Weights of a small mixture-of-experts language model, trained from scratch on English Wikipedia: width 128, 47.4M parameters.
Below are experts of layer 9 (counted from 0) of a mixture-of-experts language model. Rows are named gate (a neuron's input weights, with its number), up (a neuron's input weights, with its number) and show model dimensions 0-127. Each number is 128 + 24 x the weight over its row's rms, rounded and kept within 0 to 255. Numbers have three digits each.
Before each expert's rows: a language model's description of what the expert responds to. This comes from a sample of Wikipedia text that the model never trained on.

# expert 9
It responds to: Prepositions after nouns/participles
gate0:115143146120145125136148138125114109126133071114096123130080159137105098106130168115166113122158141132150084088155128106124107106124086145113097149130132079135095132141137137080150109093126115133121129122093155150179122109098135163130113130160133117100151099118132094173107161137104100075173111105094123113135194149133147115110155109119122137166128129142120138156086106150166125148124
up0:110139150136132123130145142130116103130137086112107122135079151133102089106140159118156104122159145119147085093156131107133104102133084169117088156127134082126110136137137135103142107094115108122110122135101136130171126106108126160156117133176126109103143097110137110185115166141106089079167105094097118098145194152147131126114154117123128148164113136142120146162079109145169121139110
gate1:127097132114181177161103100171114143127170147147098144148109136102117131124142109110105149095131139146125110127144155148102105080161178116167085138155117143143129108108108150116106152142143160140164148090111130145140129132153131157141147143098131136185109144128111130140145072091148103157123172123141102142102144137140111076096151136137083110165155144158146119155133104135133119162142
up1:107163136102104100118137152098112129104096110101157103114141132136139145136095143128177098185131124093092144137135095096123153166088079147119147104092157120129125134136123102154144080118120111137109141158145108099118123115093104114116093119143134095088134130106151107117123164191098141079119090128123147128132126125129135167153109154106155129093081120083112123103115165123127158116106
gate2:109150180130103134123101094127131083145191135141125116138152118152120143097100167124136093149117097098126147135137095112116112120157098109119144154142134101138091159111138172134160126112162144128122143139144077105135165168093141081148129114151121175120133095155079109121143095107076119130168105131123147144158116113145145077153133132151143127097140126133128163126074124141128109109151
up2:112091123159134111171121143150105165112115101115189129136073089105109121128126149122125143180139147158129148119164121165122118141142126131143106143140139128141126107121105142142159114124151173113095109153120136112150146176094151146091145147136110148101090119148116126156108106149140144121157102123134135109138202138191112126091113154150128130136079135165103134110122094116119157105077
gate3:094129115124122139178088110138124074130116142120051133141110122086171115112078143122151132147109140096146114122121151154112160129122097175132132138111144151147148152138106120150163162114142103100137143115122136154114098113147102117148160168133130095127168150140098138087116132106164096125117136094078138123100145083142146131097111147152159112167134117129100139125151099078125128136162
up3:141138168100140105107153144094111151141127120128164122095154124137086144148153108147105110137127110147122120132115102132148099148140154081125131139148157103123123086122165161077104120106127154164120094126138117120125152138128166131113105081136122171140105120079122116185154110125093157092155136157155125143141103147087109133137139144119121148101121161123129111148079163187164112115074
gate4:112126110158130151109114161144159134162147157151104098126102125082147101150094115091107148148160145101122131080082124089104113111108139161163116129141130142142175110150096155173133114110096114125128141144115114133113120130133121125107113122157162124092150134125128121099091114106107138118121110159074134147097150113141132094110112131115150123155119164169145115152081069103144077173112
up4:153125161098122086177148107064122141144110099123131171142154129156144166112134123164144110089099127138118092168158148181127140117166129133082138149105149112120103145118137122097131094144113130118135099101144141117126150128146146127133149130079090157184127111119128115159132130139142089139138130099156119109139119127137111189119160137133126134133161095112130163096156186114116138090116
gate5:136079107146132144103124147116059109141113137110125109111116103136106150134110116172128135093119157111124141114130141161137074103114133109168138107183137154138131096114106133151112109113171108086137172147086120114122138123148174119112131163109172151121114129125103160137175144115095140178141122132163116099134165106158160119152162101105139085099130102155090113141137113122119157137145
up5:135174137085141136148140104123176137120157102168134141145134136129151111125144137084104123177138089143120107126112119096144167172124125124106111142083135101139143152117163136124146131162091142167117099117173122129147116136117087125155129103134095118137151147146159087110094123157160124093098122124102172177119101138091103134103099154132113177152106158112166139099124169132127107132109

# expert 51
It responds to: Of after nouns
gate0:125177120141137127134118135143153129126152098157130152093125104136165082114118114093125123110135144135123120139131108167147118102108105102103106106112160123087111108133129142130105140095148098111119165096131156133127157150106150156097095121168156121126124140105144087108064100121136162135082179120128159148146120110118111122156184070119141131107091125135108126148098054132146111129101
up0:133091146115118134127138137104110112109108172102121101169124171122096172141141130154129123131127094121121145124118155092128134150142138157148146159151113127188134139124127122134133124146109168147138114152138104113121100105146091106142166141097099135122128124139117175156201154130118091130172086132120099113099116156137124125097079170142121121154165144111150127108167207124102147118138
gate1:144120124143104100135105140178094142142118098145136163178116106124103110134150146124121122126099157107119134115116146082196115135137138124157131128119096124091129101140144159108119110167183146167075104106108151132146150107109132153122101104146104113124081140134104164139129101095147095116142098124104160120075152113166106091121148165086134101107117118112134162137092106127132146128097
up1:145110121141106103134102138187089151140115107148143161182107101119106110137146155122121108118106167103112134116116141094192130135139148129165129127133097110089126092138135163111124110164176155157068104104109158135150143099112127158126101114149112112139084130130114169135127109096128103113149104111119157119079163122169115096118153163097137109099132118129135168135090103130130145123107
gate2:129122129139103127113145133130135134100169139131147142131144113142173147152141119145108095113128180175110139110140118146059102142175104151088128128140154113123138133106168138155115111177129136116099110123115120155166159107111051100127106130109169110127106142162119118101140100154141132130077122144135137140138147076096116107112104079188143138137135149102123121143120154078127122142133
up2:127137117125154141141115108142110131147088115126120112115111145105071112107115137114139155138138078087143117144123131111194147123103155110171124124103112157130128140141098124084137142079133125136159145139123131096092098151142200159133136125153096151128135122102132143145117156090131136120184122111124126116115107182150133148147155187078103122113122097144139134114141103195138131108123
gate3:112162100148125134110142131114150114163093164100103133091224096146147130128108109142144148115108107114111121110095162095112133129138115149154132103156179108092139067135141117102157102142149107119132144105136135108104169132137135140114147119107119147101116161119151078088105123105078116118097142150141092112112147136143147129103117157145138157149091069127127145113136118130150107139131
up3:126154105142132146110152131111133106160073150102123116090219084150129122131110115131139139112105109110118117105100154103097116114139111153157131106153171105096126055130128119107145107137154098123136149097139153101097150137134158139106137136092138148114124155110139098088113121094076127121099153154159098120121149127147146130107100152124116150149097065142131148125150122124146096117126
gate4:069127129164169121070099137123107140131121149141155131129120114173133144147121121119169124142111145121160114103131098171190110131126114119146144117113111140105117125121127099124110132095116094134128157157109130106076100123170122167149131148156188074137136127135120157148108091119108130116112112137113112127118175163132171134110141119084148093118116079136118105137111161144129177162113
up4:194131112104082137175150120121142105117134117116102122117135142081137127130112146115091110132142107144105120157133143089081137126140134149106112130145152114151136131146117153140137135160130163115121101103163121145170152121093147100106124120093057183109130123134147096103167154134155117149157152115147147134126088090142094134136113136145115170132133192119146163112125097109129089090144
gate5:155120127101142124086129131087131127132159155173162173118124149140145119103126142114180161115138095098064126111142120090128142136130132158124122164081147105130120095119145160107106112117171131156103129135113150126136164146129111178108103097109129113098124143157087158108160172106104116132104115114076124101121091115105123175119112149164121083111116133111169122147102148155135127135137
up5:159126118100131126072131133085132137139154162169169167106124142134139111094128134111171155110137096096061137117134117093136147131132119168129125163089149085143125093113135156107104107125179119166124131143121143124128163153134108172112096095109136109092110140151096158115151175110102134143100124111069136107115108122108138162130124140151123084107108123122161114151110138151149128143130

# expert 21
It responds to: Colons in infobox fields
gate0:066101151127163118139127133140102082150146118093114111116142118080149130122144144113118180115165129158140119138147113144131149149134112111129131107152146147149165087087120142150119142148133136150142095122099166158084176145186121132113112091122184106122135165156091140129135170121109121132094102126143140133111113147165175086108121166124103114138145130080134094112127143159136114139140
up0:175155096128092170121126136109143149104106120147157139134127148167107118134104115149154078140099127100103134093124132098141143127130134124131117128097125091117096171167133114109133138106094116108119178127122076093166104113095161116149146147103091151113125091107167128110133103147149124090138171136116103139141144120090059155169119087134144147132123111161103158152140107096120139107126
gate1:167105125125119163090129133141133117126147138131156118134108152109153121122144142169110132144147151121192103128130143123135158133138159089126101157150098155129103134156096179118147145107170144097137130179176103096149165162110147149100120114103096144146123141150150172140126109140084127131152142102125165151122147157136150122103131167166129106115136129163161063127097142163117098138103
up1:152118146144169135103157125111099148143138139091160129155144158132155145075135104137094144140153134062194141134108124139141124142128124165134155135141132108114087162142108104066126104149167111117109080143123132150100098111125110157139116110175117127160100131138139111154131139145126100107098141138115158119114166151129159149150134149161143142115171113187144102140098098107130098116115
gate2:156125125126140133124122157133130176142093190106145114127069157145137156133149129137096120124111162145179134130136148159095137107102130110096138159175132184116059095118122134132127096114127106110082129149156158142122138122142135159130132120120128116151099129097145120187127142129136132084111118148160159143119117147101146104102144100167148133141154159113152131140105115174135101082113
up2:098133114124123101129148103124132081129167069147102131114195111118128084120107132123160130130133088102084129120107111100159111145157121148169125100080116062147191157136131116133118147151113157153161135109108105115135124141099127092127124133131127135096149136156110125073127115131106120178139140118117099120129124116142118154146107157102109132127107099137099131116162144088117156174146
gate3:111123132118098100120136092116097123143161131136139190136151131147117134127135091192112128148138177157133119125145155137160101113151109121180133115161154173159088078120143145132091136106123083132121092109104167150129149068110103155113123106107151125104118157134159128145119109111176118160138127136143136158099102124114139121079142154113139083103158108126161136123117162126126138152134
up3:152126122128156147140123149137163137121097129119116073129116127120145131123103160074129123103139080094125123126101109116086155150107133139070115143097106074102169162146126118123173125163136181118149156133145091116129101172132147106143129147144104137161145104115096127110142149127076144098120114118102118103156157127135111143188114097149122164160095144127093119123129082142135124105113
gate4:098126101180102153118122103141104126160142124150124136099189157171194115143167116131147136113152138141131113161136156154179175122157092089107136132132146133133116133129163127117143115106140130120106103129113084069135102130126125084105153140130120133093128130152149110114164125131150178162143131138136130172139120120145121060094117148137103119132113122113109128119115112121189111137127
up4:160114157069144096134139154129157131087101133122140114153058100089062130103088145121113125142106109108119138111114096100075061150097153165150133124131124135120129136125094122133123142145108117135156145140133161167120150131124142159150108127121135107159123121113106141155088140134119091097104139113117123088107141128115136190158146101114150136113153131150140131125136121149075148111135
gate5:122129135140136124124101112107102127104130094111111087104104114141127097114146127096117172123155130112136084098174113161098165119126140108122124155159133156119101174157093100138116144165126159105126142132134150123150147118138107107095149121165108150091150107200115096092173102115147131178146107108172117128110125095086157087135113111125138144108133131129164170139133086139166114125137
up5:112170094084104155107140162137118103148137127158073138119150136072119174156157167127132183149149104156087094149077131105139142116097132176120104128158100126146136130148132111114150146101126103142172134141152133170088151160182146124152142155125129087144091158094121132143131116151149157126097157157112146128135136169120092133113127136139112139122127101136145138138149120137115122133106

# expert 46
It responds to: Digits in measures
gate0:108139098138128174133134119099159137139175103183142138174091143133144156119169122128119133174071098107166140146116130182150134105106118148151072146098124121125134149124104165115118111175169114123133143130106149084124109123128136109110173073117123100149137137127113126123131139136123125165146135178140117162142144123117110118143138160119121113113140130112084088136162161133114127127181
up0:121138092138114140121128113101135146171124090197147139171148076174110134158109138129112135170114122136154109132100113120139167088161163105152125124142093131110156106119105165135114112153157127143121085168101164119107111134170140090131137074148123095161161127123154094151115133129129147151146135159088121144153147130134118109140133166139155092117143115135129154099167124122116119150172
gate1:099121108107160109108151114107128091130155097106156147104114147068137095108145085129127143120112119137106145094151151117150145169147143087113175088159140160119125135150116196132175132150096151118124140165101124146162104121107128124146091134117145118159129136132094128180101102109171138088118142117141148178180091142112125096121114169126126097151134128123137120121108127123134144147109
up1:114126140090131121105126081130119083143142121103144119117095150098145092107136119144122123116155106157115131074135113133167137146149155107097165113142155159132090121140134207141170150163087124094146137134117144111171075130108138147144091112134126138141125148146094120166077136096170134086105146091126175158133109145120119111136125156112124135164116129121143128133106151140140162160110
gate2:141152137093151121125149146118171175183157104121125105142080124154130101095087109153130126094125089123140152140134135141201100124096135128096135151124113141142088099166127145102153152126120122123139146131132093162093130142158094137149145165115132151136085098115082113172143145117117121124159098104135123094134070138125114156137125117160113106137122103091156124113115132174149154122132
up2:123105117162113123137102112137078081076093155120138147116172134103123151160166155103114122167130156130119099112114124122060156124164128125161124114130136118112165155098140118162104106126135144135119104133123156111153126108093171118115116092135130097130174151137191145089119113138138134132104154150123130172115192114132147099107128140104146146121127143173102139132143129079119106145139
gate3:137075086118119109128166180117077102142141163136122153110123142114163152098157109141085100121144101131081167100141128118125142134123109130122099141134172130111143129174133148151111112112121136112171121118135164096106129115189117109139093113088132127077082083135118136119147102122105093130119171093119165137130139129134122128155151101146169128104118152120123126159122101120105085142122
up3:147076089115115106112175187116083098150142159139127150106133141098157142103168112142092101132145103129088164106137132125122137138127118124113100144118178146114140125169140156147111117116113137100169106120131152089106135108196138113141090109085124137084093091139114141113152102117101099125118178097111147133125139130126126123152153102138167138106120133114123121160116108127118075132115
gate4:111112134112136135162140120120154114104115140146131140147194144149088073095120143127108104135102148119126129117130095107159120144133140154159117120147177129149142198108110120141121157168152097131103126157120072109121111132120132113189153105130158138112137164119114137116077148143086144135108099150116108158087147127091092102100118097135140119128103138183132130155104128127111154094143
up4:121122144123127127165134141131156127090128107147120164147169135157117073075145146112100109123099152130109129095129087116144099143147119146148112140129154128157135206103084109137131158142165101115110139155093096108116130113105157115159154104146157132148125170102103141091082152137102128143104086162122100130095142130090088103101103106115132132127117118169150120175109135137145141126123
gate5:142175143135133133160123097182100127128132113123139138117152140128159111145125145153113142084111095181122114127105115124097132067139159167089146132162122162141167131103129158107161148120115162091111155125092122146125132114137120150162133116113091101098153140145169120154172093144149141138117126132160146142093104117064136108129187143148135122142126113111114139168100176123132129110111
up5:103087099124128112090128160082154119137111143131135116133111125134098142111143110106163129167133152075144144143160137143158118187120085093166111125129136098085099128148139104146086088124137115162146101136168140117132127135112140117108122143144154146177110089098087137102088161131105123123139131132114105129151153141172128161119079111118101156122136140146131131079173092154112128153136

# expert 22
It responds to: Surname inner pieces
gate0:122119101089117151123119116084107105145131075162168100147115133103159167126076135125107143127129116147103117102153107099092124106106130120143108102176158087119127125117099162104100107195158128099107139155171116118129131087105122113087085132110108147111146171120134137121159129130110118092181104120127106162115104118161145149093144097126126113140141113110156106129124150097109107117149
up0:144113125087105107194134119112080120124164087153157123145120120105120100159116177135111124158125125160145164122129157142063105125102107124130114117126133120127145111105102158128106141139158115142127123149118172130194114099119088103187132119102083129094148139083147124119138112146135111124172118106140127153117083156141148138143140095125107120109143150083116133112098100100104125109138
gate1:138065087129129120122109153118119150137132110150159152116171137105120152141140150086154090129136144133108149138111156137130151087125126152177119080122136131114147137130132105113123153146192158113133126112176117140131140149100076178089135136124133115109128102106155145099092162132121138130157130116133143109113140101088086128119206128128133162109108141103128165138108142084131123116086
up1:148079090137141120101107144130118134137142122135167154149142139120118163152126127079160088112121140128103115124092145138136139088115104170163129097115149124085150132124142125131114165149184159128132140122160144155117141152118067142114131135122132118134140099081154134084097135121120153124144144133159131115112162104100059119127186118117132137105121164104113173133111118071128128123082
gate2:130133147114122121107093090141107103127125140127143121095136093111126160102064099110096143129146165154114129122119119107116134173099134113124134130143112141152126114147113140126108150093145144129119127095137162180144085071124090142178145119120119170107123122113160128112125151113153173090132108111129152136154117120136178143129123164127100109130108178114094080071097121120107111161172
up2:136149079145155110164143150108150122126151095138107108147139157141119140136191137156132114106126123097146119144122109152117093091154106150120113108147142117111166135137122089107169100147080096131142104157141114076139154189125142096083116143127139106144138115111104146129149127149070111189124154148129144114132142146130110127140114100118129151126139087135165156156171118099158129104088
gate3:087138097105117103144104116082192140137117119105138122142128145133131139090170157137101108151079104163120116118165100106126137168094121126129155145094129119151143122131121147144119143117104119157201137152165139165124131101101144121149130118106101130184171131081141105148114137144121136093145140147161108114153142121102122102151124154094153116134153120134137111149117177093132101105176
up3:100072142144141155141062116112117112149175132115108140146156106112118080130090135094181133099145133115161126176133129146125094139171126146153125121119131141131117105089140143115112100180114146129106145098108128149121134142158162076103138149143148149107156165133144121187139120108118102152159093120157129128140110147155140117114116113130132158175139137110101100119134145082098123161119
gate4:093119142130116128110185107094116134115141136138151080128142110093124157137146113123117098091089143144129118144125124131145161101100102148148174118057111160141098104119113134136113100114146110122094165128186139150136105104103141175104114134157121119102114117129124150089142178116129160134144134128110127147160141092104107175110093139139080072128159121121087124152132124144139106151154
up4:163135112129131134144090138176147124138123114108100176119109128164133114126118132148138156153146123131131135115136129131100105149162146120116083142205147101124170154141138121127144153145121144139171094128070127114109163151158114078165137125087147137150146143126131117173134081149122093113122137127159132114097113163141147080143165118117175181125102132136170127104126131112119164112109
gate5:163147125149136112105131176144121107124130098123130127129130122107101129126150075105097121168135104130166138128184114141106186164132130099141158147137164134122105085117165132136112146156112131127131132097136132092163132154159167108158139150089143147129113104083143112111179117116105147108133133124185123149093102115111119137105118124132116099082136140148145148096175094116097151077150
up5:114150148109091130124162067147139098130119133129124136112103132156124126147118192149131149102108132130109115108087107142139085092099096126111124115120099135128139131127130124104107136113160154132138109143127140170079105097113098168078127112140136100112161133180139134086129151108116079162117108128087140086181159107162163119130116124144111154158150122116102133149094142138154076121130

# expert 31
It responds to: Table cells and fight records
gate0:077123136116112104144168099134157140126097151116143118143091099108125132160112136122149130099145169123114129118125123150125127102120121110151103104126156118121114110118155085100146179133128173116172135083108115156139109142162108115102128145117134148051141160138154178111103085096085100114130128088169154141144135170159102158087129087121115117143130099145136141094115113125158121148132
up0:089141139091120108139177103138159149113096143128146115146092101101132132161123132123141134108142159126116125116125111134122129101117116119143098113118154123136114100109162094102135184132127157134184131069111127167143094140160113118082120140116127136060132144128165165107091081096079118105131131079170142137146130166157092159102115099110121114129117099143135139110105111134156115148134
gate1:136131129146103135140147157109097162161167137154098152129125168114106107139121148107156155126170107089116102130115127139129145133138165045153139092127113151080120103155141138157099116123131117126172133108146161110132130151172132184110185132158127113150088189144141115158116172137112132154118143116150135108153104108123126106111143111114134150122150095154097123116161102119129113097119
up1:160171114126109123147130143103105152176138155157114154113114155106099130136115140100144122142168113107101105121088122165140160122110145083146108101149107137092103086139119117143106141109155097130151130098158152113122130173161150147128183166152121131152082168154148118138100172147126144144086129145154127096166113102141146106098132096110160165137129084149102129092145136149156133136131
gate2:102139123097126186102132088141095132149146127153140132114166127126141111090120151106179105121120161148114160110102138088214151152102156107189105142132167112116107107150126136124112124115155083167120106078132161093123111071139130136153142122132140116160127141130150103141139110107125162111119114094142135119143145113152123073103121131103108104098118135127110108114136100121119120148138
up2:121150141169111159112169098195134083088120141111134118103122107125127166153133153121098116128138145121138140127133109136095123124120106120130123125125148127129104120130071139133129094167138173175049128129131141128171117100130124123135153135167140152161165117175141133121115138115104085157125098092093157116201128122135135101124112100143107148106171129115143138098126140132152106112144
gate3:176128124105152134153140150155174121152114138145148095091135129126125126103136101113137141119142113110087137174142129162123140127148159125123130127130108119137090128093116143139148128153151145129131099188119163115175142131098111119147129110132121134113165148145143154118139083228134114158124120158100116154090110107122177145112146145145134132065128111133196166139121127115135111132142
up3:177115129099159135146141145153172128152112136144147099095134126122121129116133092110132140121148115115074145178145135159128139124149152133120138126128108116135092127096118142144142130155160142133124095188133156127174141126109105114149140111131132130120166152145151163126129089229124108174126116151098116159097115115114174145110143153150135134078134106130194159139125139116130111133134
gate4:143153127123123135129124111152155119169114095152134145119179155108124085085131137110077119085123103105111092131096093154120156136124119146113104165087093100131142137125117151081097168142114127126102156142125095147145101154145135152138086133081132120121114097124114095125156116145130140113092122102161149148147136103087125185123159116132132114133058136159156143125114082119148152126122
up4:133123131125135156137127123147155096174130106159112126130169144100129100074138106118072129102119111113128086144061110125145169147121128148124119175105089106148138129122124144100110140153087115155103132143112103153144101156157139142114102152091108140106141117119117089141159123167133170113103123111152131140129145093085127175139123136133156104138046130138150129144140089109145153140127
gate5:115123145084158134102079132115118101159154104148076162136137159168134127126095136103113122100153132123139157126146117124136130151137162082122121099159174121150141134152133133140141106130128124134073102092109179164073143104132110161167173127124114130170115161141116116143107083110099144133092155117127128120136136130137081166100143112083107152075148141102125158137119144127132111137126
up5:123148120118157173123070114119106081135169106134104142138139134146110120124092115132077121110116112119125174121139108127162131139137135081122114128133202153139138109152120145135158128141135103129067124100111157146086129128146117157152181139128120152138143176127104094117092089119130134154100129113110135108125140117115076155096126125060118123090147127119105163127111133114116144147092

# expert 42
It responds to: Accented and Unicode fragments
gate0:090135111102111134091132136154105112119118150132121089158099160136127145151104141098145120117101152129135116102116145114145116156130148152116118099126141102157144120149089162095103151107143121140133126120142152180144116083135073125115136102109148120124168115141175108135122089208095123122120180129160109090093103151138094141117139132120114157085150121100090127077161168138124119118119
up0:093135095069099132095150126150099114129129179128121093166115136141130138135133135108127095142097124119123129122102162112125116162120135145117112116169153098126131111145106145091114137129118114128111115132148161153114113077149074122129132095098150113105165131121185113146152119196075098139129160138136119088106106160146110122100132135144128146085146092114093127079162165117127121101122
gate1:107092127119125099114093148168060122155140106124175157179140154139111130132111122131111122111152152123091177119126112146119163114109108159134167145129136128134136126139148148126158125141121117148169117154127137140138106121180104138105151183149159123077147141120147161137176126170124109096129115143096076135122112124095120136085138139092105133119115137108121115119093099087154123176144
up1:101100128111131096110082150178073131169139109133162141183162152141133130135118122128122140114144145121106173110129117134131136132110112149133172145120144134143150135146147142123161103141122110168167100141126125126128103141199101138101128170142165114078139133131142172129167120165134105097138109135099094143119122135102126136097126139085098121115106115102137117122102092086158083173128
gate2:118178115131158140126129113082086157137172150145104136165141124177144185147149163157058155156132140152161101142120167123161149148143112134169122141133112092127163147079117094165120111130144132156125122085117148161143122074133126122131132137128097132137111143152113145141164150118123142109161114149110096154121108163121123137142155181112107106111115105113115135137108151123126138145095
up2:126076141127095115137118149181174093116102109119148111088112117085112070123107106093199104105126117116103169109140090129095112101099145120092147116132136156144090103168131155098148136111121105109132128171128104095107137187136124130122131114131143125118143122114142120137102110133138105152101145101145158097144166089114148118113101081136159140146131147148136124125146105121123137108170
gate3:104142090130101104107115109121118159155098209138086105092125126167138132114136139101143123093115135127112147078126185102118148111144155125103120109132174122119093127160133140111147117151165139135084131130127134160119126108098123137110112102152144113119178109172145128155123140120167164143134132160134178109121067103138119159154163095099141111104101120108131112102141115104109152124131
up3:107160088118113124093109114125126176161116200135083119104120120170117112121131149100132130106121132106105145089150159074108139107132138122103103120120171123112091116157130149108163131170172143154076126124126126141106130093086127133111107107152146104143185120137140124140142139129136165148164125139129178119112081116145129146145158100093120107135096109112126115125158106120089162124145
gate4:138093127146074117147127095101167116167132125123118106129175127141102133126107126078136110090148163109151118111129129110082137131165144152071131141137124195138157135151097106117134142105150125145160147117164140164125142105155157121128139160129118082127150128125167131095127115185142142133140188136127131120122102124150120111091173107120113130121113153117136172119113076129105147146096
up4:139090122134083130131121107088159104152121135123121106141170128146104122129122125076139115083155168122146125106131130113082139126173138152079131153135119195141154138146091111135127154108153127137168151113165138164123141098154165127125136147139114086121146124118178117085123121184149142132149183138123131124123089128161133101086166109115120119126112144114137168115103085130109144140114
gate5:131123158119110125121121152169131122115112118141151080104131122131141110150121133141096071145105142149139134160134175122096132136145089160114142116109132129139145126152097103171181149171106153126131114104156117166137167146117120145129139113166103154126164124129158064121091138116085112138143115113138129140124142108094126103113117134103154137110117079068146155099149120139051112147105
up5:129131090137133143121152096115122114119145127131114154141143127128119123131126152147137189118153127126141142130108088131135128100117149102160116162130137111122120134083148161054067107115150096112103166127086143096114083141126112114107107140088131084117109108128080181112138099144170109120119122158115104117111103140153124165179148124127090128134131156153099093153103146131175144096142

# expert 35
It responds to: Second word pieces
gate0:133105137067140117143161151136118164174133128176092099151123143124087116146096140116097125137155128154098129126183097160149123151145093170137138122137125122135160194125119118118131113174135125112123140116134121132101157115126157151139143128106130131106109149143137154100167111149146170106155147150162092140166141124161135161116129085108122090128094128086146115088138130117139121185158
up0:089149151187144143140139125111127098121107121145173130125127134156137117095118123180101144127113117130135101143139167097139134116121117081068109147156128121125103157107147152092101127095170125113171118092139125145155087149094098100129152116146130144154111105117156155115128132159153122133116129170140170136163115117140074096138121106122138160126166133174162113136098107099155163158117
gate1:108123122118156116136118107104098154138121180132122158112099163113113110103160102125107108138134133157153121100180129120098135104087147105090120112122086129151142134105097114129111085137115124134146140084131142098085079120112121112107137116181065120149164137101186144126138113105107136108100076104124119121085160131095160138106134138130118102139164165154095123138160124105153145132137
up1:117115126101153126133135111098099152122128175109129164115100159105120105110151123131116120123139125165154119110179126112102137105087143109086120121130089129159134138101090115140113083149103127142136147082132150101098090120116118112112138109180077124141168146110177139118123118104108136107107077106117126136077163133104166132126125154130122108146163174169088120132159138083151152130153
gate2:123114137126126138128096125102123173176175076122089126083130104146103159147131134094145103148125121120129098156152123131107077160117141134094166138157122104144154123094169165142131081130079142107111119173145114142146108146121168149142144114140162150127151171132105129147082124128108175141142082132115153092158142122108116125098138121109091139155124123109107102135141160109125110084134
up2:126137115140142122131158141160142091090068156137165132176128148098154093112124107148119140122140138132119159109078135132154158091139111122165104139095118152105091139168100098112139173110167116142155129090133136120108147118146091105111119131114088116140105081135152127118169122139151080125111167114144106156089107130150146118149112121167159115105123142155146149133106079149116146173118
gate3:128093106135109105123144109154117127124129128145092123131156170104119108162118126155145133130121135095129071107089142122129115169158148094143091187099156121123159126133140132129121141112122148126132113177163140138158132087115135153107109150112183107171159155137162151130158132128147168166107124125135125159152088118098112120092175172111124077128128125154142180149116088123152110136151
up3:178124128097180142130104122080110146138138114074133103071119129142103081100129119074105131164127125138120132102116128104119134090085123118137120108196150087153143117165163108115093116166160143121116144145164133113172167137162115119107121106140119157126147137108095133159126100117134103134104119141117127127131114103151130142126149073114094131121117138144103130154107150141106175138111
gate4:106112132089144164138092083110124099184112160099139133173097136115135133141159137131136129150149137139170109134142186159145151129107124108124141148118133150167157138168143156113131080091090110119113123099128158137127100121129120082145117110119146109111114126117167110126128131115157173149105115141157163120107124130121083135119127190105109107155139133141150124111156104210116101124130
up4:119111154125187071146157161167147129158129137105156150158107114132141125114167129130168148172142094103151133142131124162144140081104137114113153148135136125141173147146134124102122146090144106170121151112152095094147121148137134069114141116088121146098117129170155081127170125110112153131109163131109152123127153133132072118128131107128117141144125150145138137144099078165121152134083
gate5:100107133100125152116118134107115105149105139134123171090111149128116095085172085121112125094129133135144103136184114058137116129119115160091137120166141164159165144102114085147138105150100103137125109081087154098108105136136148125112158096124145122127104118129158140120119132143106117182151135105116172133106121135103109104106112131082103103107144101121115116090119153121120155077108
up5:112150119143110090114100117162171139122150105121131143153125110146118150146098114096118106146145161138152140151102149177160147133105104115125146134141163138130115126125052115154103117102155127088146108143167134117162154135170109149140141166130167101135128165109121110117124136177122123123118142117142117114138187188128112149135173154188139119157131136152149134117137123098119070150157